config.toml
hidden_size = 160
d_shared_expert = 0
router_score = "sigmoid"
routed_scale = 1.0
balance_bias = true
router_noise = 0.05
init_std_router = 0.0176
norm = "rmsnorm"
norm_eps = 1e-06
optimizer = "soap_variant"
train_tokens = 878700000
dataset = "wikipedia_en"
Below are experts of layer 15 (counted from 0) of a mixture-of-experts language model. Rows are named router (the router's row for the expert), gate (a neuron's input weights, with its number), up (a neuron's input weights, with its number), down (a neuron's output weights, with its number) and show model dimensions 0-159. Each number is 500 + 40 x the weight over its row's rms, rounded and kept within 0 to 999. Numbers have three digits each.
Before each expert's rows: "mostly gets" lists some tokens that are sent to it at least half of the time; "raises" lists some tokens whose logits its average output raises strongly, later layers aside. This comes from a sample of Wikipedia text that the model never trained on.

# expert 60
mostly gets: "72", "300", "100", "200", "150", "50"
raises: ".", ",", "8", "2"
router:508481490477437443470484450479585462496518448525518510549454456459482491517453477550557531501578554482540491515508440501445463510582491492475523459471471390587490500500537472546488549498535590459431478463503553514557517526478502492456540487543461498529540486497514547545505449487516490517521535537494461382526465506467469515513523524534435535431465471446568526514554460530521477508445553481407479494534533560525513504470526448491508445447417445503580551435505481498492503474508439
gate9:478547498527452472406560528503504506517504522494489510528490491462463487521404511480586552565509553459432489483526505501482585442492535488488524530501578512506502559506538609576525521506496494491464539522530452480542531541488475442487564472498508555553634434544456460481530460529470581510445571478499526500503489588469507540537448494495459561526532531472527517455504473568511518528496554534533503461472423468528495498557502404525537501526521465461491565478519517546458475475485480
up9:522525529398618491520440441435482498458509454512540408459463485527541515480497585502489538457535517441477551570504504503536491489574547464550421511494529512479513454553462519486484512550481506468596511488512516569518515531511415519485510539489517485542504485591493440521490464580443429430513469546524515490494485512482500530429454506478492490549552489549525475473463506491489502459472443465492504491550511501500469459549469557453439424552542521506448529570490590508506515523488538
down9:497468428564463478512539593436494497430438485552470561556567540462492458526512468467604546508434483458471500548533562504496504499486483484421547584389522466478471488485515432492484530509497480489483477457569562464505492466455421571504457606466475486461503557512522538533465553484444485529485560546484513508490519441554541527555477536509557469441515524445486522535480476521539513542431516534476549445472472541484518469479505497500492489528531463470576545502531459506502492507540493
gate10:513494487511517395482472421470492454492570562507539520434479503447538559419466476524538480537469518495580504408484464536538470587460511438427579442553538475460537524464497465509489496526471548508460513485566423499542479518441456504515431505440468512550455548474469482511543535552446509484516478509510471521404485553522473506489476525507549524486455508478568497455519446450453556510454537596460464517533442477448477508544490463539474420508540496465492540485478520511471517484485462
up10:530444485412483404483496517485534530491432543487439500472516483553468493494529466538478426469594455543432560555501447436489467516545502507467474535483445498530521506479469512493454491499474520558529503534462566480451497461436569467465521472540523486499514466458460518467429505503542449610469550477482477508455507482493517439454579522491582496569472557510484517520503510565557484504468473515497589578478544473444481558437548453473450519515544528430523532520478495502560443478512520
down10:564540481516502591501445513539511501424466458531487437516462454490572572504486522515538503507574483505472528560529488500454494475450492535536503510524564541457407453580453515473524442539551465553544484496472425489447517515478558495525524467560446579540567507522523593487519476459544452481516460457474560439524453483451484466534508486463420469515446443461522498523525482512530544540550517512463568560511511460473574519509453501506468472483532531457486535515526495437482606521478486
gate11:503572480470474469454507485506504525463437480501422578513471526508464556493458430557517573466491483436389506557492539458484448516586468496529544435536551468519483485479471563448524440455560465519460479496460484459500496500493556543490394529462525474473453462499461509500525413465530548462598498487522416428489498523445476449435461537553491543548463470547484523526506465409483556527463515496464526463511496537535517517497466461509507452532509468466501471515474527476434554483521484
up11:375512542500551480533536509472464522441563509469576487502491490524567458524519599501475461448480470513492551458532523548488576561447501517467462474462451487486486486500525461470432547498471446490494513538540518465534493551449499417541558449545477546520495518514444533459497502461476428590419484563557530554531509462430530525493497485516600470473469552492510511520499496631418503492497483502510508566454482472554470504479519527475488502532499524468553537518461510528468453469520519
down11:483523557435488483470397552508499514553478456539461525562577523495494507529473568564461480495517474495472527479487506510501530455430473444468578480489522503594540444516541451541473566504461428500579521476527576472460579498499434494559506479429483496472496493491463561451594518533564560500469526482477510499458495360533459515507506530481491511488430496452484470456497531519430549480515448541541541520518467477516537509497492449442494511425501547504529492435517493495519476516476449
gate12:507509460543443515496521534462455471547535498505499526439570495436524453501472504554553488537514525528470510417549504493505480534528475457545540518515507408514470517432439491401517547513438475546496567487518510457477492432550533539489526472496484562482441460378506531485504471385493527476494499490479503489502530439534536474452618522585471492502516500577533528539495458574449446502490510513502484436551493468520565550495525533556565504480508441518481466437482477489484483482503429
up12:571513493585522514442558622493507520489603554497524512506528497495456533504521450450537562469488502546523490502425510501554498601528495574561438448503480453505563492498535471513520540489532551530459525518543509450451524472534502563491464545520503451491508468454521512445459384456491502565517483509565490610474476519493531521496458499490473541463460500536516462519519495421482532517502501527526544502560544530532477490525455443469524519539515468477505548484479508467511481463548369
down12:493508505555472514489590469517529523508551476581514419480543495457549509499567526516484515536455516531566475613440456524499513497473589425470570409499515490522409506552488425490537531529555444588475475497531522471465515527517486536553495490483432446466464465478536527506537575535508482480479486456491511495502555626501557535554459506500487497530571453487509518501482476529482528507452546492523522478574492443520517516476433463467515526593516498499487507499460477535448462471548490
gate13:521444511557534484493526486496499416527503420535435514498572499515533480512523483524460497518586486535576525499549429473537513488521467606484586427519512405516477542510517479543441415531508504532595465417485489481494542452577504572532497497514481495467451510439510537476505514496473562569538482504556509451518528552497508485577542476464547542504499421487556526506566463517471510568507531474537564474482477535469486481479519511496496476498507488467476587441534510547515553552451510
up13:541487527458443481529524560532510544468496498516524460437506529517523485479471491512529540470458417512510450446530589483499553485527558462522434617508534514506502459489463526501520498482522545505476562516465468535548546521503440480448428450457568478603522530603480487511483531511481474493452494431493540488561448499494563523408519515545493473473475586515518519520420533484562490475465473527521489499437459488481525573510487514437524539549471523503486564610486542460464474490570490
down13:565560573474503516512509481375456489474489513517483480479554483512469535475425466523517500501539480476498488477452496487496420523412505545465473447532497419529536461498502460546500526444545501503603438526378501484405521462510554474558481466516490470549470582554485503485559529478502477455520521505587525494445450492481464495525504578515502497526432564487543499467476529528458469511493497488490493431540537565573515517528464542505539524449504488501546496484472473605526497460489549
gate14:546416491506461440497455442488531467465549419556580479508482529498551474494503532523564463429494395476468561519453515479484511494497545473461497405511479435520573451514499482540452527533567437487500522491421495500565474504546494517555499536611522460496438520480494560515511535423528456470512525450462552489495517500448594475448421527476524461484492506501490500540496451536434522488519500456487507576474559453443521436525511556504554491450502472441545499503526519499503486531505504
up14:495444495524486513452441543549547502515533560626487555474523499530513506475501518426501522488545468505465475462514452533424446481509548505464528505436492564475463525554486450554472546524546537444453454460507469532537498524460571459540536507462429474488507476485575606591544474519500424553515525501469526589446542527499570481562538529563449470446495508493504490474547553540531541532512483562499515504478449463468523515427580508521430507425532491517492497508503496460515469493494532
down14:533462476480507562517527460563559466506527492513570454504476533492506496505534462453481471564482523503454370581427563532492510542526469553531423462472500450485518493484501458526531488469499514487423475493578541522517423493480492517492493494545497438495448538459489508450488500466532569488534414512459475488513538557550510542521457571507528529452525554458478487537506444496460512463483538576482466546488511576453554531480535395503562487540473432536458499545529478463476470485548598
gate15:492474471496540464573550516564547492473505475507528513478451532500429470440503539458629502505498490536440537433509399542443502510537501484515485440474491423538536427538531459549469490513573507490542530532545556540523473472406498527505523430460470460487452490495466486561486520488586507555532517519519462472516527471489521537539508570547499454562509509504507488526549580521532495581514497507474563542550481474437531494557522468538510580510567459510491541430461438548488509493484459
up15:451538555456461484514501453518509583618519519556501457512503473511464498566542484524507506484475479486480490508483554457484518454516513496528422482534512473435502501549457485564501544461509527509441388524462485502490449432528465484511583561512507502526559448486531438396555476514405520453449526531530490544482504491592460522512514506446460521478450476496533520489456525443540477518497517517441485519491497503481505428517465528440485447488405525531522453475562471400558497528556513
down15:488516483506498388469503516511507494464520446490423512457536537505480495555528549493494511524500501477533526416453463473491538523485460470385462490527494467522559551516501524510489449492511400438533526491510493483472449514535516525553525538459605427527541564518524511566586507510510513512466584499538514508518427556532542522509444537524440457498494520484505600517519502549520510540504486496580446560544510482544455595563524468510528493511440519479591471506553542553466526469536494
gate16:465526518471491398525508467469515551478509450523491522464478533404443445493533491517492532552537496548494452494545532429502445478598507528482464399460487494500562497539495594505512516515499511478515478569577506475471544528515489574486560490534464482498500549453530600576497481521521476535536490530560500493537551552559530462510498528568488489493516590493473491498549487508488505518478487547464485456494563470501471520468484532548394473464471522566508392516528440495482490554570450
up16:509475480500436487509574450465505460526460498464467524534509463492545479495395578537516406478507569491570460512571475551540533458483470486617509469531547597551459499555554429525487574442468498496516477457518469502452436454500528497549450490522528468528530490486609444485505498448504461495528511519504526427427457528486503533502526570540575483465450475501486513500464455490480411543443474483507494504569487492555505500463517527500482477517487562566438495493515515518516474534475523
down16:445529491546503492536468512533544511511480477471554563439570546515427484468511462508489478521463420488520436568546441526583501505495496555466530477496450489529496533554527546548507476453450569446469594532528511542481483528482540499574514536451525517483458511478499518470470513484490509546538464567525506508421507562472482455478498476565487494507540504519518500558526563530570521546473498553516460459536463457470592472407533521456524431528487406506439500532507541548405465467443465
gate17:453519538524512504507544495437549461503552491517488511547459569495452544524511556418535516500580531393439480475543503431487515448510472513471432524462580508567485588514479494453560511501497472494495484525472564503533493535510516516537490436539448457488588527457511536521445429484543557460409505507549495447614459468488559569578477438487535463496520520478517478487465452499532515476550550469533511563526491558506485503521424495530489505500459488512551461450518510474495486529552552
up17:522519563513423534403516479436516447483455512541551510473458501449487541524507488484512496497538545437490467478521517467503538456396450512550503543500537527509508563536490418547506536437518466501540570477521457467580536580490547475534463485513486483575634455441544511521499513529612523479466511509475513500594457491490485584543501542526501469543423497529542494486464487494475470530535538438487527499513464503520546499550518472499491471500516452430510467503478511419514551514559531
down17:445476483509499540526504494483500544536533506563542527547488509483488541481498490486479528562542481471576515448534487494505507455433536405481566451559489495530532491496470434458493481503495480463514519537540608524472509484478478497555459501451458471513492518569525477500462579497545521508501483470494516498557467453482558558458524458469542537582533519460484435467564514607453475460466536585487512585438543488494498465506443505480548578498461553485456527477444558552481517588530603
gate18:509452451515507449522501493527503493537522523481464537488450424488509510489456548476554492569537489565489464481499530418450503525510435461623482533530577466555548529497497535482374569501535507558404554430426531481499506474481487528544426521509491500482463488473547504505455527474489462533559575455500581567488462543477500469460512524541468539527490462523531500524500448490517539479527544509508400493480427454493510512447524531496517455488564477480516442478492499511505529473553405
up18:520452414517533467510440479522531488570522501483567524471395549590483497491457469492534442482472473517485471548460482464526517478525514419537557487482477467456474480490520479564465451461550419464519528471553408466534485533520543532552530485501462495450531532515530522486527474504471509506433544471522486566522507498514523418476544571482447544480487560503481491446528546487504515470600464500530586480536439478514497454601506517443462519567529487524527551412511485525499517469515583
down18:464549502517508515548496393481503482426521442519527529482548468405514476529521527509485482476528553522494523489480561528554537507501428496453510572565524412516515495534414487499561551489491487452587501533497554583423515460524463481473474518534472546567483581466562506474446449475511466482571471508507478441489459599446528557478533515517493459466518502485500487479510478516506550543471434506562392519502560505483575524507475505565519551442539490474499504535494526526549480504459463
gate19:442498480479451433387488443468498490459447494529470477488543538538510488475560540492497499561480461476474547487460523430599442522521467444484522419513465539569494625475469486468509442529449519534502497429525539486535510493448500559463479458540369498491499434503500454588580479501492500529495512556516559461495538505523593513491475446484509473516479531512486488543508504535556502511517483502464431478506518531485471457550508513492520445463469485473502471450585477527538574495479462
up19:494505544550536538563469545500481447556509527479473509469506602520417536506541481490532557507523479428554533438520483500560484533480552478496507512521505446481501418566532490489486515456539463527471427482445553536492535485512419533474512454490536493478491495474557537463544481446485488593552487456506463528512469500505495498531481394534522496499472498448477558464496546442524547501445473591477549483490526498499515529403493518551430504485497560524436466491390464440489551517492594
down19:465500425540469511510514424541514485510520469471549432487523489493500554507498519542500430561451500513552524510509434480495555575484537471455494463503479517486497570512513541552537539426484587464495561532475525495494571514467469481496560539498506460503543553591479521433611507511467415523490484554525503518492503455556584483462469524573534476533429452479511494560607447520471508483474475547500530474469492517525495531528513445535422508430490507449575456541508478461431539470502490
gate20:537470521538470542502503417557458526444515573545439460545550458499506500496522490520545481545522518381507515491470473446471486498459505497465496499518513493522491425544502529513403517527536471493459521479395495463494486489457510471492494554501478541439446472535533587521541572431462529444491527484553517420432494550454466486487489491428461499482519497561463500485509550556475490493526522494457461477638477500489454473458531539462516412492525432489518461477568482445505445545486536
up20:497559512515456521512533455489543540472498501531496475476497425537565573486475559522509502436397544411434489452505493378419493481574570473456547498486574433487527468483504491551426516524520571424516466472534538488521545426501530505495510502536490511498482508529490503492552459486488538465516509490439531436475584424478499523479520502480488477525548505590520580461484551540477534463499517512475457509502539519479471476440497526451481402493470514507531505484545499456482482523459587
down20:505558500600496469488522528557560509524484424386543522478461605537488487431434512501502491457497536534451497503501502526549468526510423450484452481435463563447495566551455513479520480463474557475496582467503471494448506497488495470529569521494509551525494511462479473410536490489588494500586479522495467566549481458472443567523432518490552573466542511466543516515470459453539446502519527437513484495538496501496506501472521536479529553500580530459509521554518524588508497493498453
gate21:489457470456467558479489477458524474515571511517527420484432527507567513435538477488521443534512499470536614498564462510516489570480604498412552501489587559563466488443546434542484529473439479495484480499466552477478526468560515535553508512613494442482520464487549551506536505515468508517529551504473528489513504487533528556550500525564575515426544566508509442493494490529478553539489480471540477545446484512473472501535497519544502461544531496531528528422461573544516557479483489
up21:502507494502458451515502479491496447474515516476565419500477506464485455445524433537505584499499439459473472497492537517442469540591551531455489568490519562426490602544515457486533466501507506521500585554464545492475549543522559524503479437511524539447448452415476487496457476584495528466428472518426493479468510499448545473450487567454491508546457523472519512498461506468518475526507526546471484514574508500456475484447474465424452470509481525475488419439521486512572504611536542
down21:526578634478582495502492447495544475462483497547478538497512503544574504517468488434461544459524484455485548394502517496436542480543465470455496451487477479542505522482500512476449467415519538501510540456570557512489455480559521454579556456490570484541483530506506473556515530442527495458474516535563475496470521475440492486537591469478477481475508508555460534444434526548526515559537483498533415512483538486574507481470478577468512530454513548512489439473440486488514518437542542
gate22:515543454461451513519498525464455488436530479508496501560557506521463533544562446527507480523590535480549543470497516530502509492582516564528445461491475547526517513457504449528519438506438487531552459422512479568472590506472533443523525505508523465451488563519548427494498620473527500488487516505491551537488508531440430600533555546462434474472476470487465544575505503504442536576552522465528495509482503548496490581436531529536516533532577506475482515505446423453485475463516500
up22:574531461498482476502508549549476533461571473498559493521551466508484509495443473493474505511504553448520525516502583445486479577527460500477495463509490473412541443490501524565526535451511459447446486440593559541454458520461471507461493458557579522466475456518504515409513522602446489539495444543493412541523526449529502520545539467523441448521535480430522441507506523528483531472480483535565507481502535541501542494465414506503513513571581530406481471487532474460533496557502473
down22:550458505539499501513487458404511494510488559521439495460491516513534516497541565500448527443418476503556473521532526446493501491438484528430459535510524497485441521478495425429468505464489427508510552505557541459559517491502501573488531471520514544604554519478548479440483527483478458481530515600530515519475484581529521532475481492483517584429438498503527530479439445493525452574448605539471479428427559485479519474492480443554475461424505519525513490435524531516529540513495501
gate23:478505549494475533402463503400478496515456482502477526553584519512504435559437475483451477494495521598481526515417529554513473490541487508510504480512507565527466514534474471539519520476562500511495474445511480547548470556520583443467481463503513472512564478496481443468563559524469513543505553528512572586516555588433447528451530590482542537502469452440538486570470471479462477494504497478519568522482547486519553444464573453526463490557474529493429512562489498524536473501513468
up23:495525515532494522511505521535476499465576505470448511467510457527546514453500510453517436553587481510570485455551493514530477566498526470422401503446453518530604471482502544467500551506457530497519502523511511478482535459499442544524518553505505472507388542530558493519459440466542436463443473474552525450510518459598496504544499501536501511445507554575542549501527524535509529564510558454449416437525487509522479564506504559420490501482488476493548478419555493457487505484419528
down23:497542522492503518442493498463491569570507496467470532542499511460495482490444531463540502540430466499450482486413495503500532516532515437486457498464563560519485516506473478527566422527481452500482547520540402501546483532522464532516482500477470532566520527391514553488408422504542481510474521529410509497547517407494575529475506490393514453548473527467522491496524498504487456496495434496534570507457498452529583547450479497540591499466437503470470521535500518544543595539518506
gate24:527475466510478516496472540521522445445513531549522487532500518495479491567456509465532496465592473508528530505511526487537491520528457546484422452421412514535509488506419499513531487458507485557503490494504555420464482498512555536468449531602470444447499472517505471524527494537492521511437474556529531416569468525474561470531541514524383566485436516413533489509566545519462514511516472503450555472540561465536540553480452465438493486524447472429453511506506557525447535444420504
up24:521496500528494471541543490477458524543515423455424500509509524530461548492501547457508504542472486573523528456437493572535502466528546467464476491537572575470538510550465586479441503536530440501496491442541495577531549467511470460509470483495539488517529505473560435507545541472486524526578502530540498468498560518605455543413456516439509505495443572519516500514466509583454514455515504512549529504488431524503480489479498563537495518465451467510594483510535442501639482471520460
down24:475473466457467471583477454456561540460505517510509407466496453455492534552502420542531489498394446558555522475458454490513534506558535499496461469523502515552462556489503492505541465481448482448456476478469478546552409527500500429495557505438583533485551497474513441500481490526543487535484548540462468528517521502547531556495524525504494572520512529508484477439424542500456538492466481499448545474442476529588477519496540446565541531454572536481515461568449496474484407526568506
gate25:453544485522514539461454481541538536590453478442480518493483480459480452453488511548486449600477497464517475482524493506440524568459566567514424515500534502499460580559513435508454528504551461485382448481504522534551454551560406483500438525441531504521507497517525504532517497495492477458472565520475526577480430547497561511427520570581439545475520531510499494511520476481537486505464568451513554463473447559446497525514560476491546494501522532432527503507511584499491509473489504
up25:509473537482477535581541533492532474488515507470470482518572525536492550540637454434488554451629493509455517499501515536545478451529419468495588486511526492490438538482537478478538494509444499583546548468443487474506524551479546491517483447505514501519524447548521392489446489486469518527542420475519460492542546498492509497564493451478495462561471497434461445464525548430538491540564435559500446495456490426461535507482528518465465516494481513528462461528471444461517512506528518
down25:468527554538516529468489499473468475560505503493503445520498450508494495530426571520524550518641589507493479480533480475484538529547523527563497511528462520466485492501525525522474546463582445499572471518499499497499527490563452491512456499507439457528548487576539402465587524496490564472475491487489527560496538314503512448452512472538477505511502497481483474496509506481463530431559459501461505490500424504522457497507535488547547505523500504506463575492523463443500506394486489
gate26:524508566496479441449470541427490502465474505482440461446543506437580579544547510502484452427497500547484523558523458517502486471509543458447430526434467506528520483482533498527486518494505546521521531472585471516496529508503486399501506460520499496482561517477518509546526516499490496479497498516592591492501576509529525479526480550568476546520420472498494459507543499539532457435527518460487453475546485437471432539499539508530440499519464428503637551469578514452563477497466562
up26:502492496477495530498524428494421486476456485529516556477581577519546472467566437508491523499510561539527494511472483479447548514482505506497547463476567493481499432494558490519462509383479485416534572456472496497524442441507504421484502452501491519573532508507538445521483455418484530498522481477561531506538518451537449465471490546519532495484587437582429523437504429452460522529469487494533479541490504483504508474506401443453460498489501460462494592425485521548500530506445447
down26:541465456506544435511526547531478468452465556537443438548520547498545512557458522475528525492397508470515353475539541592474491544412518520494487507507488500549498535494421524463506520537532508511490553557454472462471452555550517488482492506494545494491450532510484508460499478526533483563509474466464623507509460557533494533519529433507516589447476462520481497520441501519497489535480478541533513452583535465417540545435504486492528505491528502520552537470492409480483507427522509
gate27:458478499474578481498388516498519544479466502462529447492478428448555552489533477477480414531584475415524479506558479423514526503492570564488444526559566437549544470483543583494486443529486535461559504537515472556444511478519472492582420495511501466511456474438462502546472438546461554515575427487500490490519499395522498446473510503461525511534490503522471492468492487552469472491522527514485516556493500525457503433474489485512508473499481529553510598541536536510482466548527449
up27:528505499451596478489454424512497498523460520548547494479447531481550569538529472503525526522514478449492506483525431465516515514526575562550489465461526408529437518447463494435463424525501520455538498547548526567506435419520516498485473484538492501530490481405527488540402468555400548485487413475490438545518537451505542472493473460512552494482506521505511501481469443523473496478528478471516544553473530515459463477489496571455498562548457582549501584526563494553515517503468471
down27:598480590473544519531448507534458466563492476528472518490556505442513463490524507498483502432530525536501517472486540547501451478482509505463513504526502551566517461509437502491486444486464525459541472502457481452501561460505469471444502445447396484549478545473517517542508499528512483556481502486533556476420453525511462526520489435399443587478478493539473461499482431559576478508570465500518505474520444580435553511465488551586452520495563508452481538430576439532517489466532516
gate28:576431436574492531449514466535496507499520471476480463482430555475546440511446507531457536575453462513522529496565538511505512486530475462490580514474478483460490499490582518538436548516514582430409547555468490554474535468578526464519519543453506555518575462424485501528510421536507546536513548478515532484556503498508471565514441449469423484515524470450555549509534506526457583497489548527478401474482475497515497491504516437506516450514483479562524556512523486469489439496548515
up28:503567553446505536593485543491514497463514490485483497466565494530441509542570491444516467428531482525453524530501466437577475470463503448535456488482549563507542494498476491417525439533469426576592430504504527444511478510502513514432510509552517436439451509547520477503500535454517451462527499501506484476539503466507503441512620500453548473526529517520462499480456488525508425495477498481534596499484515554527504549516475538535521607565490505462442486534485563522502555504421521
down28:505461550514452456503448467464508551516442523498438486546454493529530501554484525484500505497605502557496549552493503470459541510466507454525549514502422565462456489559519509456568546482507545483512529445508497459453487470476525481510590582545429544547451517476446421452534491502504444505502473470473506526479519365477542524556500496464497476436507521522525459531544500530474606538526485537503559465561528498456641483475473554511533527480457465465468515480549514512462489516516528
gate29:499458485462494489460553472540443470483543465544466462522497490525574542495456452523419486499581531507554469557446514514512497467533479515576496429417439423407480454499525508472454565463498514551532519492474552513492450519446444474471546531501506455481528456421544619449543468480537479507487512431546539472516491502505514548523486500494446517507534503471525426490461501510495491540457446497515518525527562524477557536572538446420501531532473453525454405467463502505571492481543541
up29:500482502467492546518472426522565521484576445541491428519520560505499430472546508440483543560508467479534519525457507537535470505582532504471495551500458509527473550489459510526446543521509505513531501559535490492453440543516500468469482558541529490507464467517476609557471500553453452542585513508491444534496450489506489497548543501519474477467511436476431516412475462554481553490509449626433519632460523426475588503527535500524476479459524473477481497496535540535499471543513494
down29:517554530517645482468483455478499500512530500466404505571506478471517413513491507495485497520573494577565523463461446500465556464447551516509508486467390476475483489532461493482555524478474471544478493575500453474471429498491548566459441505489498529480471540457499449505450457480474501529445477463498542480453469450443469507493539527466487507509510532523498551482539515569538523521551536495481525472495459476385456477492512459541457457497460484438465560558475467417468479523477594
gate30:505606458550595496507485477512485491452490521511409545494478513464506595519497489502533448513512479457523498545490524500487450488526572522412487539516518497528530485511455463469591442513504460479505433431571503506501540530542558499485459464457475481595474508457476514518520494527476496478495443499523472505528531542506501501461505413479513573551461453471438500453500547527385565464549530495518477501483493535478420397539510500463496472497553516511543599496517478472450446485562451
up30:499538442432537544497505529469523539545490507441544532539557601454514461534470501542546421494522466528487509533494530550446468484461556559419486578497527484552503509486486487537534457543513480485479411495501488536492463588566528445512489552498423541608460511461393527529509490532485569507484466487495487500445427541513553504473442503490489484517477442494502542441519454476490538471492576518467508478511510513435440429531505475504529489502504521501574600472422519488511513541511473
down30:553475483469490399490605501581503434575562520493508544507491512476520506513561557544482533579407525478488501441529459553472457551492470538484432493482479495461408532527455481468430485477432531547529514481488478465562495480482504466549530453533527547583579438481513504441430494490500436556513488487469533465479476569553504473529416508497493469511511534423514573465487509501514469474531542502515476549502525462447476526461500504559522442554487472509539502477452562464462486474539513
gate31:477496530449504385550496473462547498468475478534535574523597488511500452436528509528481457461565451479553458481539467439438419467522417485414529454525548452547526531520533540490480557434498474443452471444459510484547489445523477441501496480510516489416517474515495477555544572499512500472513450444465482477509494543511481548545415564407474476492503488482519475465548426485478487438502576532549517466465516511473496510543480464481564496508489569507547475500480416476515495513523519
up31:536506512560517563497529503523458461425463533472487515493503519492484463529497490490518551606555552618393509483531520456497533461393549488502480536534512551505487429497505438467500479515496521506597528523488463524482488586528545521488502514529461527483557459426499496536487453491524420539492441495524468531504496524544529560503510443529508435534617484442486522509462523503480502516525464483508523511456537519536583518498556452580552447471446497530457470499456479466519462502566562
down31:540471471523481450429466552474530539474527446490546392482476574579527545563517481518419451570518467444502539485487493531559466516542459516467550501505539493550447510533539532513496453548472451532520513532458468513552505490509487551544505481445511432512549599507468473475500494508514547485535490494537518553461484508523572504525388543492506522467445445514539500450572482491447499440459563508463537503510485563419524518391454505543466527517487504478491553525500448448480528467501571
gate32:545451481489493431472522505459506473446497539453528464505489537559520499530561512626455494559420537463509425425580462478499526577523550490481497475460487482518530503437555514430521498507488540469463561497474490516479505444538464449514528502547486479417474439465442522508479434487482508477478507453576452467576470515514495455552455501484446413450516435479532441543494512551468542533470547554572442489473561469477482509565482499490496480456458482512481492505496537415468535543452488
up32:457470459524466515462529466500503466460510465535571584543522485461471467444492517418499524499545435550499585572462436503502489491428418537502509525560480484535517468533526462551513487516560431616538466478471467454457460484500479589431538463529511508543521586487569502483544537543536519597490473572506555577479513518456528474502538459516510493583452541485513500497580483512561458490451449508490503490483544511547520524505438512505485498505536507494522452524475465525536535431520513
down32:435466492492540469465502510532552514481510481514514479480425455495536375553546455494502484393504506494509513541446481529483538554552513502419580544576478498450406448548572493498479492529467526486528509495471588473494524454460487472506495440555495491538503457483575454536583514545427489425436482524480487396487481496523497530520501532452426459459474566528569562532445527461483504472538555488452497417519554509528475487521474520542475469464473455490498513520492508480470501498495515
gate33:440496513555444467490448550508510470517462436518613487458431461450522463507446617471458488425572438490536515523485453513401432485570479498478512441479466373512521549477545513554489480503544540499538551489492450482476523555517524532455489449537490464479537500528455482486469541476514487502496502518484554498531512548471440464500548481535512512491542508520470512577538504552532534401452475521462508431500536504545527491428484521550471452496533436460476560493482456505550495477506482
up33:494524478580514409459512492493497515498462524407523514522567530464513496525470530455498552607527523484488503549472477485469475454518476529506505435461505517585509460504563483588424521478502478397511466460496507506528499513447460550452535477520516536495458540513410485531448429491506507517520563514511551475518530514449437452488534465549453535499506554443554527562537531513486565487460522528510457408470543525550487505439467523517482498412495423498560570477457502460554450466538499
down33:450401525527508579519585558492515473496499496570543434440492552518538499496505525459437466442510466460554466500466489445528408449487555475450471550515471532532533451528548506461451455540444505548486457530480535465459515494499426452512532479494522521514427487478537438502463526499515450531536499425450474434461527496553513567566440600523465469494512512581550484498493548454491453505509499494457507476486458538511445515509529488505511576505470493612469474565472471466461504477537508
gate34:502443521489441479545531421537564489483557432562514479467505488467397473489551511477532502398544494481509491446524494559497469436611566432534534527441508475528472484564513493483525423482542431532498516460500564481518571447523507464484505499423510470527537456545485573558546475444536510492493478436470513468474480500509492486483575544490481540463478566466514470481491537530511484522477498482535463456496497604474461461485475586439531471531455484483441445469483506479457492477463556
up34:556480527557527490552521442502569539489488498477450524544550428495452503441512497394496512468507497469453556414505524494547437488589478537505475436481502488502493455508484488507549470433527449523482468453538518454541510450494489504529485484463486503545516500534479508526501478418520575579489433426524540392540481473522492419475507544504526590487448556431458511493497478464507529504487540456458412420518437539483531501489488527485557498522427544526493451435434490536489489489484527
down34:424558508522498525462454485526489497462520484468509515492527482510525511513503463486575541520522502534498499470417533455459566500480536519488517520477445515500490474489501411493539476471498501569558472531461497483517434518396484432528513513575448465567511514481555529482469519547553452514485553504479536472488468489459499490481523433484490566575595470501509518476480462400560415579545523571530510430511560560543442457448457520586510479559460533513490426485532531462511464433474517
gate35:492530484420475426470473492520497504529510552490451435490465479525470487484460503558522505412509520481494478422588504403514501542500532445505512516465461532576474502515543498465504496502508529429485451469515466440476498523474497547459569399513580519486564562503454529596550501478531418497480490521582543525531542501502524479415568473522551525450551499444446481504574432506512592508499446491485522563500507564464479505542525464536516473514500487534504519541478411497478496530529534
up35:545534489480457423543481443552480480531511524499490451480414468517474566551474481537487482414481550455504483416569506367526498522447563426464513520501522512503521504495517574420562500574524517387472456496528513456507497528462469481441548434562513539487535558523517558563537483489504444464506486503526522554476524465544565505453545445493501513488525481471446502508527465502498543460474452469496518549494586559462489450564483497506483509464516511494496549527449458555442476507518473
down35:528465520500478514579545498526501573469433421499415483470581549537535559471533497544542457457600463524494476532543522459406608464488433575475552388538525487529567487462446496517560487508509517526488509493441475557465480449493497501484552433500522503531537522433487524549532524546482515479556485507515512485573484424509504525546486470446506477540531543533484464526481531555500540494519461456540519518529515469563455474536480535538487512515516576526476535544554526475464533477528542
gate36:476475502435508467455550471454560451470565563451479447523459524543568486478492511432545505503496570530458526481486456482498484467524575465512502537434436495591504514583547476562562507536480508446486464528492458440503513534510495537526537410491582486522477499586470457448497509524578474492417519512474448530514476520467540483543511540495552425500526550496450509488512521575535540557499564506424485487521555480478547494517551459488479518581457471498532478533487483461588555516473532
up36:477448474466537507513477404543542513589566427525515532487466514531535535493486565476538529456462551504516451532489480443575493538434562525526497469562462482536494493584476457518549562482541460462559457492544461452523567503475539452543531464498485451508577489514540536522541486463572536451528503580510500503488516504487498544545482557488542431514523465571527505584497505529466541544542564576491465437520518546485567545544510528493488491471508543539539530484485467391536482486543502
down36:397487464395470517459515466561465505549494488493515471434521540506422476469571525587526477521516519524568508532466432477468523472533487513414395485507495483550426466517469455535464466563492567455503536483499516469522463536502511420531474489468519491449519551483488440476526504542571499547432466466511487556557462526575466517499501567489464483546533407522542485519488500553477507480496455453479455533488505458496492557580527461513431531484543521565453535566489515527499500504509450